Experts of a small language model: 128 experts in each of 7 layers, 48 SwiGLU neurons an expert.
Below are experts of layer 4 (counted from 0) of a mixture-of-experts language model. Rows are named router (the router's row for the expert), gate (a neuron's input weights, with its number), up (a neuron's input weights, with its number), down (a neuron's output weights, with its number) and show model dimensions 0-111. Each number is 200 + 20 x the weight over its row's rms, rounded and kept within 0 to 999.
After each expert's rows: a language model's description of what the expert responds to. This comes from a sample of Wikipedia text that the model never trained on.

# expert 7
router,173,225,163,194,204,201,211,198,230,162,221,176,232,204,204,210,211,194,197,188,211,186,231,231,190,188,197,174,171,195,177,209,217,212,220,216,203,200,231,197,202,189,156,177,197,200,222,212,222,188,187,160,177,212,204,186,178,196,193,217,211,181,197,194,206,212,222,186,172,188,177,164,199,189,196,219,212,209,214,211,202,169,242,179,218,247,178,232,206,211,202,210,214,171,195,202,202,179,205,233,216,176,232,210,204,208,211,219,209,193,190,184
gate0,200,180,172,187,165,211,212,209,198,203,221,178,179,193,191,165,220,177,199,182,146,186,176,200,187,207,215,214,209,177,185,221,167,157,185,192,198,185,207,183,224,184,217,222,204,229,191,223,160,178,177,186,209,231,207,193,186,179,184,162,197,210,193,182,206,207,206,193,205,180,184,188,165,233,201,199,179,230,193,217,188,184,204,209,201,206,232,244,207,200,204,152,202,235,239,222,215,183,205,199,167,186,204,170,172,207,222,183,202,202,215,185
up0,214,194,149,247,209,200,231,206,211,195,186,196,198,194,175,195,216,208,182,199,195,191,208,228,197,220,214,209,206,222,217,140,190,190,211,225,205,220,206,205,179,198,194,187,183,188,205,246,211,200,178,200,181,255,199,206,217,207,181,188,206,187,211,184,201,199,195,253,206,193,175,215,184,223,188,178,206,230,212,250,193,161,208,215,219,203,193,215,189,194,209,217,190,200,200,231,210,188,232,220,233,177,226,206,177,217,221,198,219,229,209,189
down0,180,202,202,205,188,218,234,216,212,213,192,181,189,202,194,167,209,166,229,161,232,220,183,200,209,166,197,219,196,174,173,194,197,231,208,220,199,185,184,207,191,213,237,189,209,181,209,178,217,238,169,159,227,191,217,231,175,212,171,203,177,207,207,197,199,202,235,219,193,192,164,210,210,221,189,206,193,240,216,225,210,222,172,177,231,184,197,188,192,194,206,205,208,174,195,237,197,202,174,214,193,172,196,228,179,210,234,205,184,208,177,191
Surname continuations, table separators. Tokens after a person's name, either surname pieces like feld, stein, el or the following pipe, comma, is or in.

# expert 59
router,181,205,166,185,221,194,188,202,223,205,166,193,237,237,183,174,219,210,244,219,179,183,244,231,212,191,225,186,175,193,155,187,197,212,203,194,194,200,235,232,201,170,181,188,197,185,205,192,192,207,193,208,174,218,194,177,185,210,190,241,193,180,192,180,177,207,197,207,191,208,180,163,173,181,187,182,177,214,231,200,191,160,187,232,166,215,209,229,202,192,186,206,169,196,199,199,200,218,242,241,192,159,189,198,210,195,179,208,227,218,208,186
gate0,215,189,197,182,188,201,228,180,245,191,180,231,218,191,200,191,226,179,199,195,182,204,195,201,214,214,211,170,182,237,210,194,230,189,215,173,213,167,191,188,212,181,225,209,220,220,187,219,234,171,181,187,229,165,182,222,189,195,181,187,182,177,211,177,183,204,234,206,223,210,210,179,183,205,181,168,204,233,206,198,192,203,149,201,199,198,220,185,228,202,179,194,211,222,192,204,159,209,209,197,198,205,187,211,174,147,199,246,180,212,218,171
up0,193,202,194,239,180,221,182,229,175,203,190,175,182,180,176,205,180,219,221,224,207,142,182,162,206,205,217,163,163,209,189,184,198,183,170,201,169,192,196,186,180,210,210,208,212,213,206,179,185,184,193,199,221,160,221,213,186,190,202,241,205,196,235,199,216,174,203,216,209,187,207,222,240,220,196,188,204,184,214,216,191,191,188,188,212,179,203,182,207,214,218,175,250,204,228,198,202,207,207,212,188,203,158,211,206,155,212,232,207,187,227,198
down0,201,205,195,191,196,210,204,193,188,247,187,241,244,185,230,233,189,214,226,219,202,202,223,168,230,216,198,227,200,206,194,200,226,219,175,213,191,211,182,173,209,193,182,212,183,188,178,208,203,196,214,189,196,218,196,216,236,236,189,204,182,205,214,207,168,179,224,187,194,217,164,197,200,163,188,220,185,202,208,212,181,204,198,219,206,202,225,190,207,194,191,220,183,215,166,205,202,176,209,236,200,151,197,215,172,207,170,200,216,209,229,163
Surname and place endings. Final pieces of surnames and place names, such as ville, wood, son, ley, burg, ett in Moffett, ell in McDowell.

# expert 39
router,190,197,228,196,176,177,193,214,204,195,221,184,210,223,191,218,171,176,196,188,171,174,226,217,199,198,208,182,171,202,222,238,181,213,176,195,220,223,201,230,214,205,222,220,174,189,197,242,222,201,228,203,169,158,173,189,221,207,198,221,211,210,227,222,190,185,219,229,218,224,164,173,214,175,178,186,206,204,212,174,198,229,215,226,212,190,169,225,231,227,237,175,217,176,207,228,190,193,177,189,206,236,215,199,180,239,188,175,191,215,214,186
gate0,253,195,218,185,184,209,229,188,159,226,200,227,226,184,191,183,225,181,198,197,213,171,216,212,213,188,278,199,213,181,190,198,204,185,197,200,179,161,170,209,229,218,165,196,200,208,204,192,212,203,212,197,167,216,171,209,184,206,186,193,222,182,181,172,188,202,205,186,192,201,163,205,180,170,201,207,237,204,199,221,205,192,174,198,186,209,214,193,169,174,211,211,182,208,177,199,202,247,195,181,222,230,220,189,183,187,149,187,221,209,190,202
up0,196,198,228,207,191,207,155,209,185,193,214,190,213,214,211,222,165,217,179,191,205,180,205,230,174,190,209,184,177,206,196,236,173,225,195,205,244,181,181,182,218,202,167,232,197,227,213,228,202,207,210,192,175,186,236,188,204,218,206,177,209,210,217,189,218,171,227,199,236,184,212,192,229,198,193,206,190,209,202,183,167,165,196,207,201,246,214,188,205,206,212,169,181,195,195,159,229,201,207,174,187,193,171,191,204,218,187,191,187,225,215,171
down0,227,204,202,180,190,193,202,202,227,193,192,173,219,208,215,193,166,144,187,214,201,202,211,208,209,217,218,177,201,226,184,206,201,175,198,206,235,206,208,213,214,216,195,212,194,234,201,184,188,210,207,215,220,191,193,170,173,217,197,217,184,237,206,185,196,171,211,223,177,184,183,237,195,202,221,233,192,199,186,198,211,225,166,192,227,190,205,198,188,187,185,208,208,208,187,229,229,160,213,223,205,186,170,182,193,207,197,177,185,226,179,205
Punctuation in lists, tables. Commas, semicolons, colons and closing parentheses after names in lists and tables, such as stadium names before city in sports schedules.

# expert 45
router,232,189,200,200,190,245,191,208,180,214,187,193,204,203,178,191,174,182,219,204,232,185,196,192,191,194,187,190,172,204,197,182,179,186,187,186,206,183,228,183,226,203,190,187,198,206,168,211,221,188,207,218,218,202,239,186,236,207,198,183,207,203,184,192,220,209,180,216,198,180,154,193,200,214,222,189,192,215,208,204,193,229,181,199,207,189,215,177,176,170,169,208,235,194,200,148,171,194,166,200,203,205,225,193,204,236,187,222,238,261,171,189
gate0,221,190,210,232,232,178,208,201,208,212,196,198,174,178,194,160,196,182,224,175,224,188,215,209,213,191,214,222,242,206,207,220,193,189,162,199,224,218,213,171,174,206,206,197,186,186,213,189,208,184,168,198,194,211,205,199,199,218,207,198,209,187,169,176,166,192,162,208,188,213,200,188,197,215,210,215,216,176,238,186,202,215,217,193,198,211,224,183,210,188,196,219,238,182,168,188,182,205,222,170,186,202,185,203,205,241,185,198,198,224,214,225
up0,156,198,202,153,193,187,186,210,202,227,220,214,204,173,209,200,158,162,233,236,210,197,184,181,147,219,174,228,204,193,204,219,185,193,197,209,225,197,240,176,188,237,208,206,192,218,193,212,185,220,185,210,208,182,196,192,215,201,156,192,219,208,233,197,246,235,196,204,208,199,215,210,216,198,200,200,203,189,195,187,214,219,203,175,208,203,223,191,183,231,194,212,236,204,189,161,195,170,194,165,172,204,176,216,214,231,197,184,199,230,200,190
down0,226,188,212,197,230,226,200,221,196,233,218,179,208,208,227,183,206,192,185,228,222,226,241,209,171,203,235,154,228,177,190,192,187,214,222,184,209,189,208,226,168,198,182,214,212,230,212,194,173,212,189,211,186,174,176,197,186,197,210,205,212,217,198,178,175,190,155,199,195,192,168,220,212,204,208,192,211,207,169,176,203,193,229,201,196,167,214,181,214,223,189,224,172,208,186,166,218,202,164,200,197,242,202,183,229,209,209,207,184,185,189,194
Table rules, inner word pieces. Markdown table separator rows and row ends in election result tables, plus inner pieces like un in Communities, non, post prefixes.

# expert 18
router,201,195,191,197,187,190,225,242,203,200,178,203,255,201,195,185,176,165,199,203,176,213,208,191,205,161,215,202,175,200,191,221,235,186,183,219,184,188,243,189,180,220,183,240,198,208,168,210,221,179,219,172,220,208,206,189,210,219,164,208,180,191,199,213,201,182,201,198,189,224,213,190,216,214,216,153,178,171,179,214,161,199,227,184,235,180,222,187,238,229,199,224,184,209,175,189,179,178,209,222,169,213,199,221,206,196,182,187,172,202,190,170
gate0,193,215,222,151,201,205,214,212,178,188,207,172,190,200,172,202,199,187,207,221,165,213,222,207,191,204,187,197,195,171,208,200,157,201,186,207,200,219,198,208,219,223,158,210,168,194,160,183,180,196,216,190,201,172,193,164,224,182,187,220,229,199,238,191,176,175,218,196,220,189,196,219,220,179,216,161,206,252,192,147,212,201,202,212,196,164,166,209,195,222,216,187,239,186,212,178,220,194,185,212,194,224,213,218,203,191,194,211,212,232,193,176
up0,201,211,209,226,170,204,246,176,185,207,215,166,184,185,208,201,190,215,188,210,196,199,173,192,204,192,206,229,217,206,220,212,169,204,239,188,237,214,146,202,194,188,230,181,202,196,225,178,206,198,180,197,211,221,219,208,196,167,217,188,232,226,201,197,244,168,201,187,213,195,189,197,215,187,218,223,189,187,189,224,213,179,206,219,199,182,200,200,212,236,177,184,225,200,162,235,171,218,221,180,212,186,205,206,201,204,158,214,229,213,197,169
down0,187,234,205,230,227,209,167,187,201,223,199,164,210,162,194,246,206,192,215,207,183,185,162,245,210,187,199,183,202,168,205,215,179,213,189,182,229,164,171,219,187,208,196,202,156,200,199,153,204,201,193,192,189,213,177,198,206,205,216,204,230,182,163,169,200,196,212,214,154,183,204,192,229,215,205,181,176,177,230,195,210,218,201,188,171,182,206,223,177,227,199,172,208,224,196,197,219,225,214,210,182,221,237,226,214,204,192,223,205,196,188,176
Clause links and stats commas. Commas and connectives joining clauses, such as than, while, although, according, and commas in census percentage lists like 0.6% Asian.

# expert 27
router,173,195,219,190,167,170,186,225,191,189,222,188,228,185,242,166,176,207,204,191,179,207,193,200,187,187,192,220,199,202,227,212,177,217,181,188,242,196,170,195,188,187,195,196,220,189,185,165,192,202,194,173,215,184,196,185,220,229,188,210,212,219,192,190,198,203,194,184,233,181,206,199,171,191,168,195,173,180,200,202,195,226,184,173,195,221,202,185,195,217,175,192,212,200,217,184,191,164,176,210,170,195,218,210,196,200,179,151,205,234,197,206
gate0,220,209,220,175,178,183,201,169,193,206,185,220,219,185,189,176,197,255,177,191,211,213,216,204,203,189,226,183,177,174,177,198,209,197,169,207,174,186,189,203,194,216,208,189,213,221,254,164,212,213,197,183,183,211,182,233,208,192,190,239,218,153,215,220,207,204,185,216,189,183,176,180,197,177,170,231,211,200,245,198,189,223,207,209,170,215,179,193,225,191,201,213,189,194,218,171,208,191,205,203,210,178,219,232,205,181,195,215,191,211,205,211
up0,179,257,191,188,191,180,170,218,195,228,222,176,247,209,219,234,200,182,197,198,195,235,188,204,201,163,241,186,177,214,214,196,221,181,193,177,217,187,192,202,172,214,194,218,174,232,213,220,224,199,219,185,229,199,235,204,200,220,215,221,196,198,191,170,201,208,173,220,245,172,174,217,157,218,247,189,220,187,208,207,141,196,197,240,205,213,210,238,219,215,185,168,197,215,224,194,181,224,178,210,210,166,226,178,169,189,203,168,206,210,181,201
down0,216,173,217,189,211,179,190,208,157,215,182,185,171,233,198,199,240,172,204,196,159,201,200,222,202,180,198,193,214,238,177,172,227,211,193,195,187,206,207,190,174,189,200,202,206,183,215,220,202,170,219,203,171,209,168,218,214,199,214,257,150,196,236,229,196,193,186,166,178,195,209,211,210,179,202,207,201,191,216,159,230,234,205,169,255,214,211,209,222,197,220,197,210,213,182,163,207,170,253,174,213,217,220,192,195,201,224,237,201,184,217,197
Spaces before numbers. Bare space tokens, often in tables or before years and numbers, and indentation spaces in football match scorer lines, plus en dashes.

# expert 30
router,167,192,183,217,181,193,180,216,238,228,194,251,189,231,235,192,211,198,181,195,240,224,204,218,216,185,199,231,200,217,200,204,203,202,217,198,216,209,211,231,161,202,196,185,213,154,207,161,206,183,241,198,196,194,202,189,203,198,216,171,224,205,190,212,205,220,179,221,208,184,198,158,202,194,171,197,222,215,200,247,238,174,187,196,190,233,199,163,181,237,231,215,166,192,189,181,237,205,218,200,219,182,171,199,217,177,183,169,210,187,233,220
gate3,203,179,219,217,200,196,218,166,202,192,190,192,217,193,164,187,196,191,178,185,185,195,169,169,220,194,209,173,171,197,199,186,215,207,195,243,193,196,201,195,199,182,207,207,211,196,217,204,198,210,203,168,184,200,219,206,228,167,192,188,211,198,193,188,233,191,192,230,193,200,203,190,185,214,196,207,177,172,196,165,180,201,173,203,171,195,215,179,189,207,203,199,201,191,208,180,179,240,224,248,228,193,189,227,221,219,155,202,181,213,219,187
up3,235,168,217,250,232,156,189,204,234,203,225,213,216,214,208,212,196,204,227,223,178,195,180,168,217,208,199,207,204,224,206,207,197,224,171,211,172,172,195,191,198,221,199,213,223,208,181,232,189,156,189,194,196,195,221,168,215,176,197,255,186,199,190,217,190,187,220,179,205,221,212,216,217,230,220,181,219,178,192,198,187,206,168,217,223,178,200,190,221,182,177,196,198,190,207,223,216,205,236,194,197,210,157,210,134,202,233,202,193,215,212,207
down3,193,191,187,205,200,196,234,218,189,192,189,226,187,151,176,209,174,186,228,208,170,195,186,172,197,185,235,215,179,166,235,197,181,219,175,212,153,190,194,201,234,194,183,196,251,240,177,221,221,203,220,233,175,192,181,183,219,191,173,180,203,185,173,214,170,214,168,183,210,208,221,222,200,201,210,206,202,206,188,184,226,177,200,181,193,193,207,166,213,193,221,179,192,201,218,212,171,214,202,203,172,206,223,199,206,203,211,217,174,210,209,207
Foreign name endings. Mid-word vowel-heavy pieces inside non-English names of people, places and clubs, such as -ira, -el-, -ari, -ita.

# expert 31
router,213,209,154,208,230,219,198,214,179,240,198,203,207,227,211,177,205,199,224,206,176,208,214,210,196,235,179,232,186,190,178,195,219,201,196,199,215,194,211,216,200,180,210,178,195,174,249,182,186,204,191,182,189,211,182,173,196,204,160,245,230,196,213,205,161,243,195,229,170,190,226,192,185,196,199,186,191,175,255,217,224,164,203,208,194,190,212,227,198,218,184,201,163,220,210,218,225,189,255,242,182,154,199,209,199,188,179,212,209,178,234,201
gate0,226,177,209,197,201,230,228,194,211,183,188,216,199,202,213,207,203,208,233,189,199,191,184,234,214,193,204,239,224,242,232,195,193,208,200,192,195,209,219,195,187,208,217,224,184,252,189,228,201,215,203,182,174,175,212,223,215,234,206,235,169,205,217,208,214,181,208,194,177,213,171,208,172,244,198,222,155,205,249,187,251,229,199,193,196,168,192,207,247,176,197,201,209,232,164,199,224,207,214,194,196,180,201,154,183,181,220,197,198,203,185,223
up0,167,220,171,197,164,226,198,211,211,180,208,211,187,213,203,219,198,183,205,203,185,180,198,173,188,210,199,209,203,195,177,211,219,202,216,179,170,209,199,209,150,202,193,207,194,216,203,180,194,177,175,174,171,188,173,197,213,204,191,226,245,176,232,207,186,188,199,191,191,199,226,232,208,228,223,202,193,184,190,226,184,199,225,192,159,154,211,200,203,191,201,203,223,210,217,197,183,205,202,193,196,206,202,172,216,194,189,207,187,208,217,159
down0,220,197,212,187,202,179,212,138,199,208,198,192,214,164,197,204,181,208,221,189,186,209,177,189,181,175,212,187,180,203,210,199,211,215,191,204,189,164,184,190,226,203,185,225,191,194,198,203,204,155,231,226,183,180,194,176,189,173,193,206,184,198,191,206,192,165,205,192,166,227,184,186,204,233,192,197,166,197,180,172,244,229,224,169,146,213,153,225,184,222,185,193,207,184,157,216,215,229,157,227,201,213,171,216,209,218,199,219,216,176,185,170
Name-ending pieces. Final or middle word pieces of personal names, genera and place names, such as -ina, -ana, -ville, Gianl-uca, Arm-ina.

# expert 53
router,183,197,197,207,206,192,190,203,220,175,222,192,214,214,171,218,186,198,173,225,154,226,231,198,218,246,190,198,217,186,192,193,190,180,220,244,180,186,181,244,195,216,186,190,207,187,216,192,223,181,210,209,181,222,181,217,220,189,220,186,178,236,167,215,189,177,195,178,167,196,160,228,202,237,190,178,202,215,205,180,209,219,187,213,190,230,160,185,207,213,169,160,202,203,210,206,213,221,233,188,203,203,200,256,202,175,192,240,172,188,227,195
gate0,191,172,183,193,178,209,162,206,193,209,240,197,184,204,155,203,180,208,205,223,173,205,200,173,199,216,200,234,189,199,226,208,233,216,216,212,233,239,163,231,209,179,188,170,186,206,213,172,218,193,197,218,215,182,197,223,212,167,184,176,202,224,204,221,219,246,200,209,179,217,229,179,209,192,189,194,186,215,220,226,212,231,199,193,183,221,215,206,179,201,184,194,203,215,214,222,197,237,227,203,195,193,213,243,194,181,160,166,186,185,279,178
up0,214,173,212,174,194,188,208,158,205,173,217,241,181,180,200,194,199,187,205,227,184,205,199,203,182,227,174,206,209,171,234,206,210,229,225,209,222,187,211,209,209,224,176,194,191,205,167,209,173,232,197,181,211,194,191,198,160,171,222,152,189,177,169,191,191,188,186,198,224,189,213,228,229,211,187,162,191,217,209,196,218,221,199,191,204,208,168,222,180,199,203,195,171,178,251,169,194,176,186,185,194,214,233,208,207,228,201,194,184,241,206,178
down0,184,176,180,180,189,210,188,213,188,185,264,191,205,194,187,183,205,208,166,192,193,204,204,192,188,180,202,209,221,175,203,202,203,201,222,190,223,206,191,190,219,209,175,188,223,253,206,207,210,187,234,242,179,170,199,242,229,222,235,239,223,161,247,187,217,214,206,167,190,209,192,182,195,185,178,216,189,195,153,195,192,183,191,192,190,200,182,183,167,208,195,165,238,187,214,207,213,215,153,210,210,207,186,235,221,172,223,211,183,177,223,178
Prepositions and verb endings. Prepositions and verb forms in action phrases, such as relied on, against, across, carry out, and endings like ing in avoiding.

# expert 24
router,202,184,211,193,206,244,226,204,161,228,187,186,175,199,208,203,210,189,215,189,181,184,163,190,219,247,171,184,226,183,217,192,204,228,211,185,179,213,178,208,228,181,196,200,201,248,192,186,192,223,221,175,215,199,207,193,215,190,218,222,232,205,181,185,195,180,175,200,207,204,208,234,167,194,174,204,207,197,200,201,193,179,226,161,175,151,188,216,194,208,215,190,233,192,156,181,207,234,205,178,184,215,230,208,193,203,194,206,211,165,172,181
gate0,216,251,190,204,205,188,215,221,210,211,204,167,219,212,226,177,207,226,169,205,238,184,199,162,235,189,229,213,179,180,213,226,155,175,211,192,195,176,218,178,184,229,226,180,208,165,180,216,216,198,216,212,217,193,238,202,215,196,190,188,201,175,192,222,217,209,188,228,229,192,171,231,231,193,169,184,194,232,200,220,228,178,199,208,204,196,217,211,201,205,197,228,221,234,215,206,182,178,209,212,231,190,162,198,199,235,180,189,196,185,218,198
up0,182,202,186,192,176,222,191,180,186,208,160,177,202,241,213,200,194,227,219,209,201,171,195,206,161,225,188,187,205,199,181,181,199,191,173,203,224,215,203,179,202,212,197,210,173,234,166,172,215,204,212,187,213,174,221,232,164,171,240,189,200,202,203,196,207,151,180,218,186,198,211,242,187,199,200,226,205,195,203,195,166,201,224,197,193,158,183,225,160,179,213,197,221,194,167,185,218,200,173,178,216,228,190,192,214,246,181,220,208,194,191,191
down0,246,216,191,210,227,169,193,199,218,237,209,223,199,239,229,192,209,227,225,158,207,192,228,208,211,205,201,235,202,216,203,205,230,188,216,223,184,216,177,210,224,218,181,186,199,187,186,203,231,184,201,173,216,184,175,201,202,175,174,204,208,187,171,176,209,235,171,205,209,218,162,229,242,202,212,176,212,185,236,186,145,214,202,174,226,210,220,201,199,218,180,229,201,209,172,182,168,202,181,218,197,186,199,197,200,241,188,207,213,209,183,208
Single capital letters. Lone letters or initials starting a token, often after parentheses, quotes or table bars, such as Group C, B2, b/g/n.

# expert 47
router,182,234,240,198,166,212,208,189,203,194,169,197,193,203,174,181,180,216,155,249,178,214,198,226,208,229,167,186,160,201,168,209,185,215,207,199,189,185,186,172,219,209,197,203,218,229,197,230,218,190,241,172,178,191,222,175,231,215,233,185,174,200,163,202,198,198,200,177,174,174,181,213,215,195,171,172,205,176,200,199,193,224,178,225,223,222,228,180,212,209,194,176,209,198,192,197,196,197,170,186,191,216,215,178,199,189,203,217,171,189,177,209
gate0,216,232,207,196,190,254,237,221,209,206,164,191,198,167,202,153,209,243,206,217,189,165,196,161,189,174,180,220,201,215,178,207,185,197,193,188,163,213,189,183,250,191,205,219,209,208,202,191,226,219,210,209,206,186,152,190,165,173,204,183,198,201,230,219,217,184,200,159,192,199,188,233,227,218,169,192,211,197,199,200,201,190,196,203,186,187,208,189,203,212,191,174,196,232,181,230,197,194,196,207,209,192,174,184,197,200,231,232,197,199,200,211
up0,230,177,210,213,204,202,124,226,188,201,196,204,204,179,209,186,186,207,182,235,137,197,208,177,203,219,188,213,199,192,195,206,206,174,213,208,190,216,209,156,184,229,185,191,251,202,171,207,228,191,189,222,199,178,182,219,167,248,181,217,187,170,185,210,211,225,171,180,207,179,177,165,184,209,173,190,176,207,193,196,196,220,183,176,206,223,225,191,188,189,173,223,207,203,213,199,185,199,198,190,169,196,201,221,218,210,181,245,161,194,200,200
down0,176,191,172,201,210,181,195,210,198,177,196,188,188,194,185,216,198,182,178,180,207,215,212,202,214,219,225,166,232,211,210,206,206,195,171,234,199,153,181,183,215,203,203,181,204,215,215,204,213,168,205,176,200,187,202,196,178,190,215,166,211,181,189,183,208,230,193,169,206,217,201,201,204,192,201,200,210,198,172,235,155,238,190,189,170,195,194,228,185,171,225,183,222,219,191,199,205,199,213,198,244,189,225,208,231,216,241,226,192,191,212,175
Prepositions after verbs. Prepositions, chiefly to, right after verbs or nouns that govern them, such as referred to, consider him to be, moved into, amounting to.

# expert 13
router,190,181,201,203,226,191,203,196,194,226,196,170,194,235,233,234,206,203,198,200,179,202,205,170,173,205,165,160,229,216,176,220,201,201,218,203,219,179,192,201,211,204,210,188,200,220,235,171,174,202,204,177,225,171,211,196,217,209,235,209,212,184,183,210,200,203,193,177,222,206,203,217,203,224,206,241,191,167,173,194,215,232,195,191,181,181,222,211,202,227,191,174,217,160,226,226,208,195,194,181,180,184,161,207,226,220,209,206,173,166,239,183
gate0,178,182,231,219,178,185,235,163,209,198,209,200,221,204,167,199,199,181,200,218,210,203,164,189,200,225,214,192,234,162,165,222,208,203,180,204,211,205,175,204,207,247,219,193,213,203,173,246,168,214,206,184,204,211,198,192,205,222,205,204,240,185,176,210,205,223,228,227,215,246,199,203,192,205,208,220,181,194,205,192,200,197,175,194,198,215,173,198,170,177,222,167,220,174,231,221,190,172,222,179,224,207,178,228,188,209,173,206,172,173,228,186
up0,211,204,203,224,179,222,215,198,231,212,153,195,201,211,186,249,175,216,181,196,190,186,201,185,208,228,187,198,213,192,182,218,196,219,211,203,172,188,196,197,203,236,217,179,194,213,201,169,205,192,192,186,177,220,191,201,237,190,217,190,219,207,233,226,180,179,245,192,211,232,180,214,248,221,224,210,213,182,186,236,205,185,206,204,225,204,200,177,207,176,240,205,200,176,226,230,187,170,193,186,184,207,177,196,222,185,195,188,196,201,219,200
down0,175,204,204,252,176,173,189,190,195,174,216,194,232,196,166,207,192,197,200,178,207,227,233,205,213,175,169,193,207,190,204,198,198,180,159,196,180,170,194,241,219,205,202,195,202,177,171,220,199,213,214,176,215,170,201,216,213,210,221,174,175,183,179,224,180,170,203,206,164,204,225,213,188,199,201,197,211,212,154,176,182,195,202,177,211,209,200,190,205,204,214,216,210,176,217,240,198,220,218,187,193,187,227,203,201,225,183,199,206,198,215,159
Location prepositions. Place prepositions and compass words before a location or date, mostly in, also at, near, across, South, North.

# expert 19
router,228,149,167,189,208,185,170,194,233,174,190,166,215,179,223,232,209,180,191,189,189,176,213,177,178,199,222,200,166,200,223,214,173,201,191,188,243,231,170,192,242,198,209,205,185,229,194,221,217,189,159,188,227,194,198,169,198,184,216,172,185,214,219,178,189,223,221,209,199,201,195,200,217,197,217,191,225,206,232,190,198,194,211,197,242,227,195,193,235,216,217,213,199,192,183,176,220,195,171,222,193,184,216,169,203,202,180,160,225,207,194,197
gate0,207,196,194,197,191,183,191,177,167,178,220,200,198,167,182,218,193,192,222,203,199,222,179,254,199,213,180,210,204,194,239,194,185,201,197,207,183,198,200,175,211,210,188,194,191,193,196,203,179,207,227,189,183,212,165,226,207,193,185,195,214,193,194,212,236,244,179,199,169,218,182,189,201,233,201,195,243,195,231,196,197,209,219,229,223,187,164,218,194,208,210,224,214,190,167,231,188,173,209,209,212,200,228,272,215,224,203,197,178,187,210,214
up0,207,173,197,180,189,223,212,197,185,202,222,185,190,202,174,209,191,168,213,199,247,227,210,186,205,227,216,167,226,192,206,202,200,183,183,177,188,203,176,203,188,238,226,205,214,241,201,215,223,174,194,226,206,212,206,243,201,175,231,206,182,178,200,210,195,177,172,207,204,209,202,162,198,197,215,194,197,208,194,211,207,194,171,243,188,186,217,181,171,184,204,210,217,229,210,190,198,198,196,197,235,229,199,175,211,234,167,219,182,196,193,201
down0,206,233,195,193,183,172,150,173,207,185,214,190,205,196,193,174,208,196,235,188,219,197,204,203,192,165,201,203,241,153,206,217,235,208,180,162,216,201,211,192,218,184,221,214,175,199,210,227,203,176,201,177,207,197,178,225,186,170,211,196,186,202,192,219,206,193,201,198,170,220,176,181,167,197,206,186,226,153,185,175,221,189,186,209,162,223,193,210,173,222,217,238,191,224,229,183,168,210,167,182,218,180,184,207,182,211,184,217,159,218,219,195
Opening brackets, hyphen pieces. Opening parentheses after codes or names, such as JPN (, KO (, plus hyphenated pieces like -E and -s and year starts like 201.

# expert 49
router,213,210,228,182,203,160,199,231,197,217,224,188,231,186,185,220,203,186,232,197,183,182,182,202,201,201,215,237,212,206,222,207,189,176,168,183,220,217,192,225,185,177,226,167,174,191,186,241,242,185,221,176,201,197,226,212,222,200,195,155,198,213,216,178,187,200,204,228,219,176,198,214,192,235,203,181,223,201,239,201,195,243,188,231,176,213,190,161,211,194,179,170,203,211,223,162,182,195,166,232,226,165,211,187,162,182,183,165,210,211,209,176
gate0,216,188,199,239,184,208,246,198,206,180,209,208,195,189,195,182,177,182,208,178,209,211,184,186,241,231,228,223,218,168,234,180,239,214,194,199,169,200,198,179,175,212,232,167,229,176,195,210,233,208,189,159,205,249,209,256,210,197,201,207,247,221,175,192,216,198,195,192,191,230,201,185,191,192,193,164,204,191,191,208,197,187,201,202,187,204,190,186,209,208,189,218,191,219,210,195,155,202,211,227,212,186,180,160,191,196,190,198,213,210,175,217
up0,198,183,199,203,193,206,222,190,197,227,170,205,160,186,225,154,216,205,188,184,190,209,251,201,231,221,215,194,235,208,189,191,190,216,197,179,190,190,198,202,223,191,202,180,182,185,210,211,200,186,193,213,170,211,208,213,189,200,180,170,180,184,160,190,212,205,205,212,181,206,218,215,195,229,199,211,187,217,193,180,243,221,214,198,171,200,214,260,173,210,189,221,224,176,204,169,169,200,212,184,238,227,201,191,211,233,179,207,187,188,223,207
down0,209,166,201,221,209,173,240,196,195,191,172,209,189,186,210,216,176,244,185,201,158,180,201,215,198,197,185,190,207,168,192,192,239,209,210,172,193,197,200,209,199,175,196,219,210,237,200,215,192,188,215,246,182,250,205,184,215,183,191,207,209,203,208,211,171,202,185,198,189,186,197,213,196,225,242,180,204,229,204,204,205,189,186,225,186,214,210,182,208,187,225,217,217,187,241,186,189,186,197,204,226,244,197,192,180,234,242,207,190,193,169,182
Space before numbers. Lone space tokens just before a number, mostly in census and results tables after a pipe, and in coordinates, dates and prices.

# expert 21
router,214,203,218,190,188,178,208,237,220,188,219,169,182,189,222,234,225,186,183,194,209,218,195,184,173,202,208,210,148,205,236,215,169,178,187,173,170,211,227,194,221,195,246,184,184,203,202,233,220,174,197,173,197,229,209,194,243,203,178,195,241,208,210,169,203,157,217,206,235,207,204,176,219,228,226,215,207,211,193,179,177,191,173,182,209,190,199,204,184,236,215,200,174,184,202,192,202,212,201,202,202,198,207,175,163,205,206,200,176,187,227,206
gate0,212,186,188,217,171,242,184,203,227,177,200,187,185,194,193,185,249,249,190,214,187,234,192,175,208,190,184,207,213,177,199,199,239,207,193,191,200,188,200,197,230,226,252,197,201,198,197,185,229,216,173,183,197,199,185,248,201,211,178,175,248,225,211,156,198,166,234,183,163,201,255,191,213,214,183,196,179,169,206,209,255,194,177,198,179,210,205,175,212,182,190,213,237,180,224,218,174,221,211,202,198,185,173,194,213,142,208,216,175,197,204,226
up0,233,167,201,211,209,214,223,232,189,186,202,184,212,200,212,204,199,191,200,190,194,208,189,159,194,177,196,215,220,190,217,192,189,229,224,187,208,195,202,186,237,186,204,238,219,180,205,181,204,223,171,152,191,205,173,202,195,169,192,192,253,201,206,182,204,203,184,136,197,204,209,234,179,210,203,178,254,186,202,188,181,155,201,189,209,207,187,180,230,195,184,213,207,220,194,206,215,198,178,197,226,199,262,194,211,186,197,223,190,198,199,231
down0,210,201,172,239,233,204,220,213,218,201,191,173,189,184,197,208,164,242,253,222,212,227,177,191,166,272,175,217,200,191,207,212,198,159,175,181,227,188,183,189,230,200,219,147,200,191,181,193,209,185,204,216,194,216,176,177,193,216,208,203,222,205,198,180,233,203,200,178,200,211,171,185,239,228,212,222,213,217,203,188,208,187,188,216,163,220,205,181,192,200,238,193,217,201,207,207,186,239,198,212,177,208,178,165,206,180,222,184,189,221,201,192
Parentheses, section breaks. Opening parentheses after names, introducing acronyms or dates like (ESA) and (born 1983), plus sentence-final periods before blank lines and heading closers.